python train.py --d_shared_expert=128 --balance_loss=0.00597 --balance_bias=false --num_key_value_heads=1 --norm_eps=1e-05 --parallel_block=false --max_grad_norm=0.5
Below are experts of layer 2 (counted from 0) of a mixture-of-experts language model. Rows are named router (the router's row for the expert), gate (a neuron's input weights, with its number), up (a neuron's input weights, with its number) and show model dimensions 288-383. Each number is 500 + 50 x the weight over its row's rms, rounded and kept within 0 to 999. Numbers have three digits each.
After each expert's rows: "comes after" lists some tokens at least twice as common just before its tokens as in all text. This comes from a sample of Wikipedia text that the model never trained on. Tokens count by the router's weight.

# expert 32
router:498425533615509593602504520509461484462408468439422442545469422551399554438461396543522562573528500389549434486493466426486488476437542424559500471524536508510553459463546489552498559492528543519499497561524429609495510485521552502492460605567433452399404584512483425487562517485445568525
gate1:524560463548542463459557515507537452428537528537519528483475534515507466539553468577533479513484505549540472494524524559522557525469536462546539512555519482422526438590489575516566438492528445452527625418543496566457445514480532508478497501478552541545382435555507501498529473441529562412
up1:524494526520518611537562504561584563435547471495533516455501568446507524512486453588430576498608475442432574528443537411510504477525514592538380561557589496424515458539458501537547469448486552558444483459499558561502517517498554463477555506562465548458512484530481505432531468549561543537
comes after: "the ", " ", "(", "— ", "|", "1"

# expert 37
router:532427477540557456503386454513496431504426468497434526528496434491562468459519519419490425487564462483523485533501455467539516442505477539512491387554537529472476546520517468461436490580586508451474364483403386483529523487469562450462498458514456509541496494430413467538647504441552485427
gate1:554489521486414587475507407528507473549561518475497495531526547411491459581542503580407494460566485522502488486497514463489463502519656536527632474502520490541459528469557536480543473488444468530548538513531489451514490570533439479522442498460423474557490560420515581474586445539503495489
up1:492540564524469514512525511527497523501457461448579452525526497504482504564508525524480550498487565470545477555480358470473498356542477586564593536433474632602546517552499580436477512420474562459521593507520483563573438485514529492498545566428503511437459493461500541486546470547462449455
comes after: ", ", ". ", "\n\n", "well ", "such ", "However"

# expert 50
router:546452489556518555469563493560569415422479462360389425520506449459562516420485432584501498488545497401520449581479422461532475477490528417605537477531565489557472538498509529581398569493550579436502464483387465523446533538514558476424452533484483486598452460493435394472534496448546550505
gate0:536535461498473490467532484538584407569582534569426632505482534567506488441579561450415429445481447518568543558413443483592462533435621468521470483472495557452537450488520504469468520517520459456429592603349471574518552464573519480455524510499491437441443506418386518505544433594511463452
up0:461555527514474488455569496459571417484488447494472474474566522441490499560432511513414519468603411390442561582423511455481489490462533486435578507403480560507465565477462483392385557534582551463488509560414454510494517470484455524493526525566487447513494516509503464492539536460556583549
comes after: "of ", "in ", ". ", "to ", "for ", ", "

# expert 21
router:515388465515418556463499564538546494402478513376437372553562540486429538486399468510486468551552431450483525462544429481509451539539478545563428537533484529567569447482501569457482563462520565559558525496580506574427483537574505404479528561562444463471515509531453452615513565532555525520
gate0:516524538484451484477513564511392530503446546502501477506538527395469448522504504476546421507427462451519459516443464456556457473510539430473506457396493524520512550458552496471440509473573554527421510528495510490515551534452530542521372578490478506556569438619518461487491489540557493562
up0:557478509433514491410561531491529463394433604424519516594481433468449540498440445482543504472422442576462526445473412583440487544484507491441405498536444607505516405505561624544473486418511509458490531473480512507473397470515506508577504401458603494545423463560486498467547526533496555475
comes after: "to ", ". ", "'", "200", "201", "202"

# expert 0
router:469400461456580504562585501467576443442479473464409460543645514461372525510487448585538481466564454459528509567479529500498580486515502517492487502581528433559603452525523426551498517529529499498545456497547481499433525525480444512432408520537517508485522496442412484506491502484517547565
gate1:543502527559469522482492428567443438568541499535466570505505420344489571502484551522627516411563447550527401504481518502497567459509529558528512517509499435468556447480526480548591456463466444493467528515475608405439440546434531512481551500467498487583483496552561629500520478448500493564
up1:453553491451462576611466549459575549429526438417574424520472570552486483569453484538454511552505619399482461518505500573431465565461496424418559458486516441539518570590469578493523527465560494506534540522541475465604579508523449537485447516511453475424528493451517434483495492539539544522
comes after: ".", ")", "|", "s", ").", "ed"

# expert 52
router:527506538500486573425437556469527474452502499418431434570514547456521525445485366577538510464543485435552509529566471517497507540525447476597509552565548516556496445526530428486499529459579525514534446489461440560494535565521429435506471564527508508543512523566465414536452504492547572569
gate1:362547588463388443456377507482507426552489472536532530490449424510570540444488549513548443506482473522520494455551509532576486540481588462601555390474511495474455513524447487542580527444446503344551498633508510364501601530590513508443540466549592510433539476533502577539554539457465493374
up1:599474475456450536478485527404561556495519580508538524490454472525494430472553508520573477473488520513467433462521516527435521490566461551486490507548534497505493560553521515384413562563598515511479498450508478502597484442386524524578478434491411495520499533500426575536498570475602544591
comes after: " ", "| ", "0 ", "% ", "— ", "1 "

# expert 38
router:477400509470557479457451481529500558441514507441419440593514524517492510452458462419466498481505492444480435516534464384469408510540485468657518554569525507452462372499521432456471480429498505431511428448509433530415531573504560473439475590495473476481528516546467382480519498459543564489
gate0:486515536473550506513543439550467459554514598518575529526490519563573531549462570456451425488531485535512518471485502427451440496475565483510555440530616530530565502554526466493420568503511571516529501503529418466500496626411488517480536512507511530484513454520386483483515464498528469484
up0:487480502510476506521416527500549422446445504552487528434480494484491499510470486507548600510426583522471537460428462596469596443566438501522493534460460479503392499402455529554573466447533507529515523461402591557492523447516531547511496506526456506456488493515566546534468499536514424489
comes after: "| ", ".", "–", ",", "-", "200"

# expert 43
router:580461470516482523386567513475529525454447453474436493586486517452558488432460456476571477551545464412515488511543578493403535464439441463510535496479532488587503533547493507517403487472526424398504492474436503529515600482433511552434511540521517447589432495490452424435524434523487467573
gate0:465487475456499565490504512572513450509563490546469537586428518336602412499455483462505379470484515467516501547502512573514446554488478468509459428438504437410491500547550478474469460528398454415553546470436443521496473602414409405479500501467487464521514483518421479430474481566480533645
up0:508481506498510451599374446454529487505432512466568417481570471501481468512558526547474530483502626508587515530441420484568532440539545472533459490438513486550505533425496556627523457471597632483499459495523555480477456439606511547526487480543495515492473473500604534512509491451422572412
comes after: "was ", "is ", "were ", "be ", "are ", "been "

# expert 33
router:492389464546514505495503521591551560421453527475451390518497566509458488451485526491497540542569487473463466531559469448468510543493479480527483519509528473493549549438467468509506591494592518477533474442551498584449570536530589526398468507534467524470441564491495384546578421480463482490
gate0:521477432488463442525517441498468460615486491548557565498518528491507480469508448497526517477518471538415487497588516513486503458503407567593518538503487536520504439494539503575480512401443588457356536479559523463545453491557547486532460480458503504433483535533455511551501541531499433531
up0:491544580496559544548530558460508529446496491476406441496486462506506480519547505457453491555514596452534480489482479507475471543472602482453504442485529514473419570470520547466451442498533480406641488536417475495464593467515356491583505506506472456513497459436587526447510493483497543477
comes after: "|", ".", "\n", "==", "===", ")"

# expert 11
router:423377473418465519568457523534535467487483552439435455522542516484498547430488395530510554541540521441541503496488442431450461475474499506569468461481507516578534569522508486551468549444484533464543496592545450584518512513455496585526438531622499524481436617534477416521509418474469627557
gate1:464528481564483357534568436522592518473455517516382516444446466418484586509544533477549503542485482573543573453532418486524503490482522545468508482475547509432493476474538508495404503526467561529497439545452518464493534502413549547455574408569571546511621542518454526537393474481476499515
up1:384505526560461444636520568501453460476430484481433516464471447481529448556535390576567549415566554560501464515546495508534502529489577446468461499508547516575581517518446499493521475612478447513494444469463468553509473458532489501480473544505519517485583557449464472508470487509516563557
comes after: "\n", "(", "–", "in ", "1", "0 "

# expert 17
router:431443520493591587484474536457442496484529502469468412580563530606450490425462476462444484500584494443524524518500474448449527537508504432665443471544598547515491441498537491529425551489632569534503413520523444530534530570500500566477472584585501444496429545572530501506480477443475548619
gate1:554503550452491614514445523449487542437519525479565551538473536537533382531552511505433392511515497552430499482498438531476492471552417486557388527536531518461538386489400549458446440597487496475521400544522539530523445519499438458493595478597541479576550559485541529541499511491484520454
up1:454479407487512352510515436503525561586469466547483457484585386484494499435526492409554458486454502482529484461498467543540534486452569424487514564545553459521510532413553439472567626443419452449438531459504530427451512531445458425484464414479534480534499544517452444473510556458485551458
comes after: "|", "| ", "\"", "; ", "Green ", "See "

# expert 31
router:467484479544419529616494494426468519350522460440392420516541480462484485412437438561498479516582445453513565609513438516495517588461478446585528493496556441484537573539501509535463518391563541460567436514516481582455544444464508506499428540538468552420482554499442378471428520507482534527
gate1:488531485440451551588555537474472427517530469547504422541464545534593467426502513532511512513491530400584511512560450510387502511459525528553417531521494503432633462502516512558548483617552480386587580462505387492483501521480524526483373374496594500437511512488442561356531463386494463495
up1:497478507457466535506495392497537368489505515406463503566487553541548545550553487526471566542525468450540439456545460606441513576587521469519487518549454474382512446436565517553512458486531529581495553524475424440464604452546533519523467521534566472499564570526469553477434415437440498514
comes after: "\n\n", " ", "0", "1", "2", "4"

# expert 22
router:486411495539508533426474536506521506489513475460413494556588459533472549478419555410471507438521519388563472529464410476486510486476514436561520454454539479546560600438588451581545560488618563529508404443509528574465497474424554508492448548546440471519447448512439428470543435483550511606
gate1:544514453503434456531519398600502485611478567451554514400456519523504523559576584425453445491460564467497549556409444496491456507537567501516490511555470540505495511487516529487542500543448475565497495484561497509564534465462423442419541487486517509520621508530452515558567541493491443465
up1:499489448551475486485529481540473486584428501471484479461484472537437548649480588449477479471546452398454535509447399559576416507496501507553462474545482474481448424496483487512560521576452483597521535464580480490559476507352507492524590473414533491507507442519454493475608482445436391449
comes after: "|", ")", ";", "In ", "–", "moved "

# expert 25
router:512425488494478539515535505456506554420399526487410479580559504488390583473402471547525551558542505442490541515532493500444447504492555462537505510534520425501457569466535444606486543557535508479499447483449473538539455469474562483455356573520445426467516422566495513475503437465502558515
gate0:568482586504527500565576532531560538527526456542607552557486515453546565453512584497522540575602489402578405456329511470527478520464550526507543559477519477481547457451450478525547501549464481471523596541416484553488514590458567464487434495547476464425546420506555532543487549490475565525
up0:525432548471508558455517532495451456495487537507448538499415517580547546486477494465437555459385522544514427502580455567530585384552493456480530506504595538491429514545519473476537470496474561428553500427468505504518396414569402568552473423585454567456468563539546466507465446447505462489
comes after: "the ", "\n", "The ", "s ", "′", ")"

# expert 30
router:438333549454545518527528499497491496435502407458402460619598524421377482466509348519529547465434534419541451490510432499447531544457507477557530487478492516581591597468534545556519580542502547474572469438456423558455564570523545482433478547514475525434506490510599452497467522494477606545
gate1:358524596476459517561473533512518483540474447568465531487439559461548507545514546499438560539536439458477497376525497483576586495472516459467467509458509486503469506535539541505469474461478509431492557531484476501529471541429516424482527371424516436490539430509563548477487522521484496465
up1:444519526542533551531509458513500458517485509549523484538525631490482467471495542560475436516448455689431461555475561515531551561488418497512486460540549472560489499518417587472598485556487472524475525449471429485520507505525542597515539615483395441489478548476488527520505456550446509457
comes after: "\n", "| ", "–", "at ", ".", "1"

# expert 29
router:468345476505514573459531466531521455480486485452430385589487541499469593433507455543550545570504506438501471505483451478547520492465528514500512490489517445543487605527548534538505545532549559503503479417487451536462499543547468483354470560443503501403410524598472401487452483480346521532
gate1:483532491479460514491450517502513574570534451588528428437522557522526445508525494562456444484460460555521543434419578633525563504557458528500460375457542522558512471484492507464533551450511498509480465432539468549510513484561493450459634457489462481516405479555536399562467503502505463513
up1:523430491617512498475503467478376545435513494542557489561600532505464434426480396443495571537538610474405505570493478579492545532549384555552492504573539490518548510520466484500587523464467537597509502573468477453463508525490450532593571510481497482507494466515469401483520534569450428474
comes after: "the ", "The ", "201", "202", "its ", "198"

# expert 34
router:435455477445546566549535500534525578445368401444446452490505466546551518473524344503475571501502442484517535467466460426484505463499436444552534471568553510501508508532582468624477566548540635498560477437472610560494573509515561470484533490560462483523503581473543451536508511541548521523
gate0:466523483520527481490469495407491580509475489492489567464484574513552471396423564523436448531475535521416487538463563486499468460481474499395438518556476473555534452442514526502451548463401456431490535479479495459531467417489528521612476485487515379639520475447447525438448524435453495476
up0:438491496521550489413543450554469479488448435351503445490549580496497362485505520423483493481427530496513481439520545483476592527487460477517517404513545497391499503429424480405491500552457601537494626513387614567435513440502440558455464542577525514460512521585487580452451452586629538469
comes after: "a ", "the ", "an ", "The ", "A ", "-"

# expert 56
router:479408441481492508440508489491509461493543558535453419493439524480497493400455435438534478532500422488555502496483403520505514509443476447497570406523509522524561440506554502521367550537445497415453515516532459570447508502484432514529458438621470448583495464504465471543421457424599448538
gate1:538522474508506488532410536548487572520596618527580505514514479624534530554544507536566533475479574466471533452523397459516527580475509534573494575480527424462532467536530511551450482554482544498485554510553553495489601553501459449598551584515564491431549475533523535567411533510471541522
up1:546514465511519441491507473557493492422505506540458542531458584462497529466563515479451486535495441434526498576389566536464550504569513434390469505523480543601454503510455419477515544483524467534531425540431418458532430399426545571509405416428503557536526500603513444514514514478523514463
comes after: "\n", "\n\n", "the ", "The ", " ", "\" "

# expert 26
router:493381502502505494517487471566497415491479464412429385498593536489547493430449391427491547535523577417497548481555418457387496504428432437597492514596587615509423645497531575560437536538511561452520500494538545440463558526538539581470426507512486484489444536502449487532470483464549470551
gate1:513502536357520422453540472425448476457463422496503489616616521597460446497469416426422532601455493525452449470558501518472518433461453548515527501419545520593548572442524478546521464604579453483498501452414502527572368543530456461505434507432425425525433518506475487572516438503428420464
up1:488498556447515536486569526463502458446448367473513508589537569517531451463387427470463587541449437520448454482546539484521521405533445524449567571461526496561582540502523494518543457610517432543458553444438493555530384565529432543461381505501472481503457575512515511581497540486400502431
comes after: "\n", " ", "United ", "3 ", "2 ", "1 "

# expert 7
router:502418587501538602545573561526479484433552476491452397493496569458457521403524582553477594544472563465519529544402495370435460517456473448497581524455592501485533615489524540494499553458491614440619477513470446579495487515443506609545470513555405516569494488480488550431503466478504499516
gate9:542574574534522542539523587497535541476532413568479552481623576447609543542497464547464549462460526547498449530538449483618568515476557519538507488489543441524556528506490592515493452521436542457491515468442498556446536487536439470430551563521520536420491424514522492460587440452497540423
up9:504522461478578488486530495418421496479485591486527483495473416536422465389465562443564472533541509449521518463463535538349413456555438473526521533540451530509452516540461415454565447559576488574495498529539594396454482421448413495538363430469521551507505615495460543563402509552555459515
comes after: "| ", "|", "1", "0", "2", "–"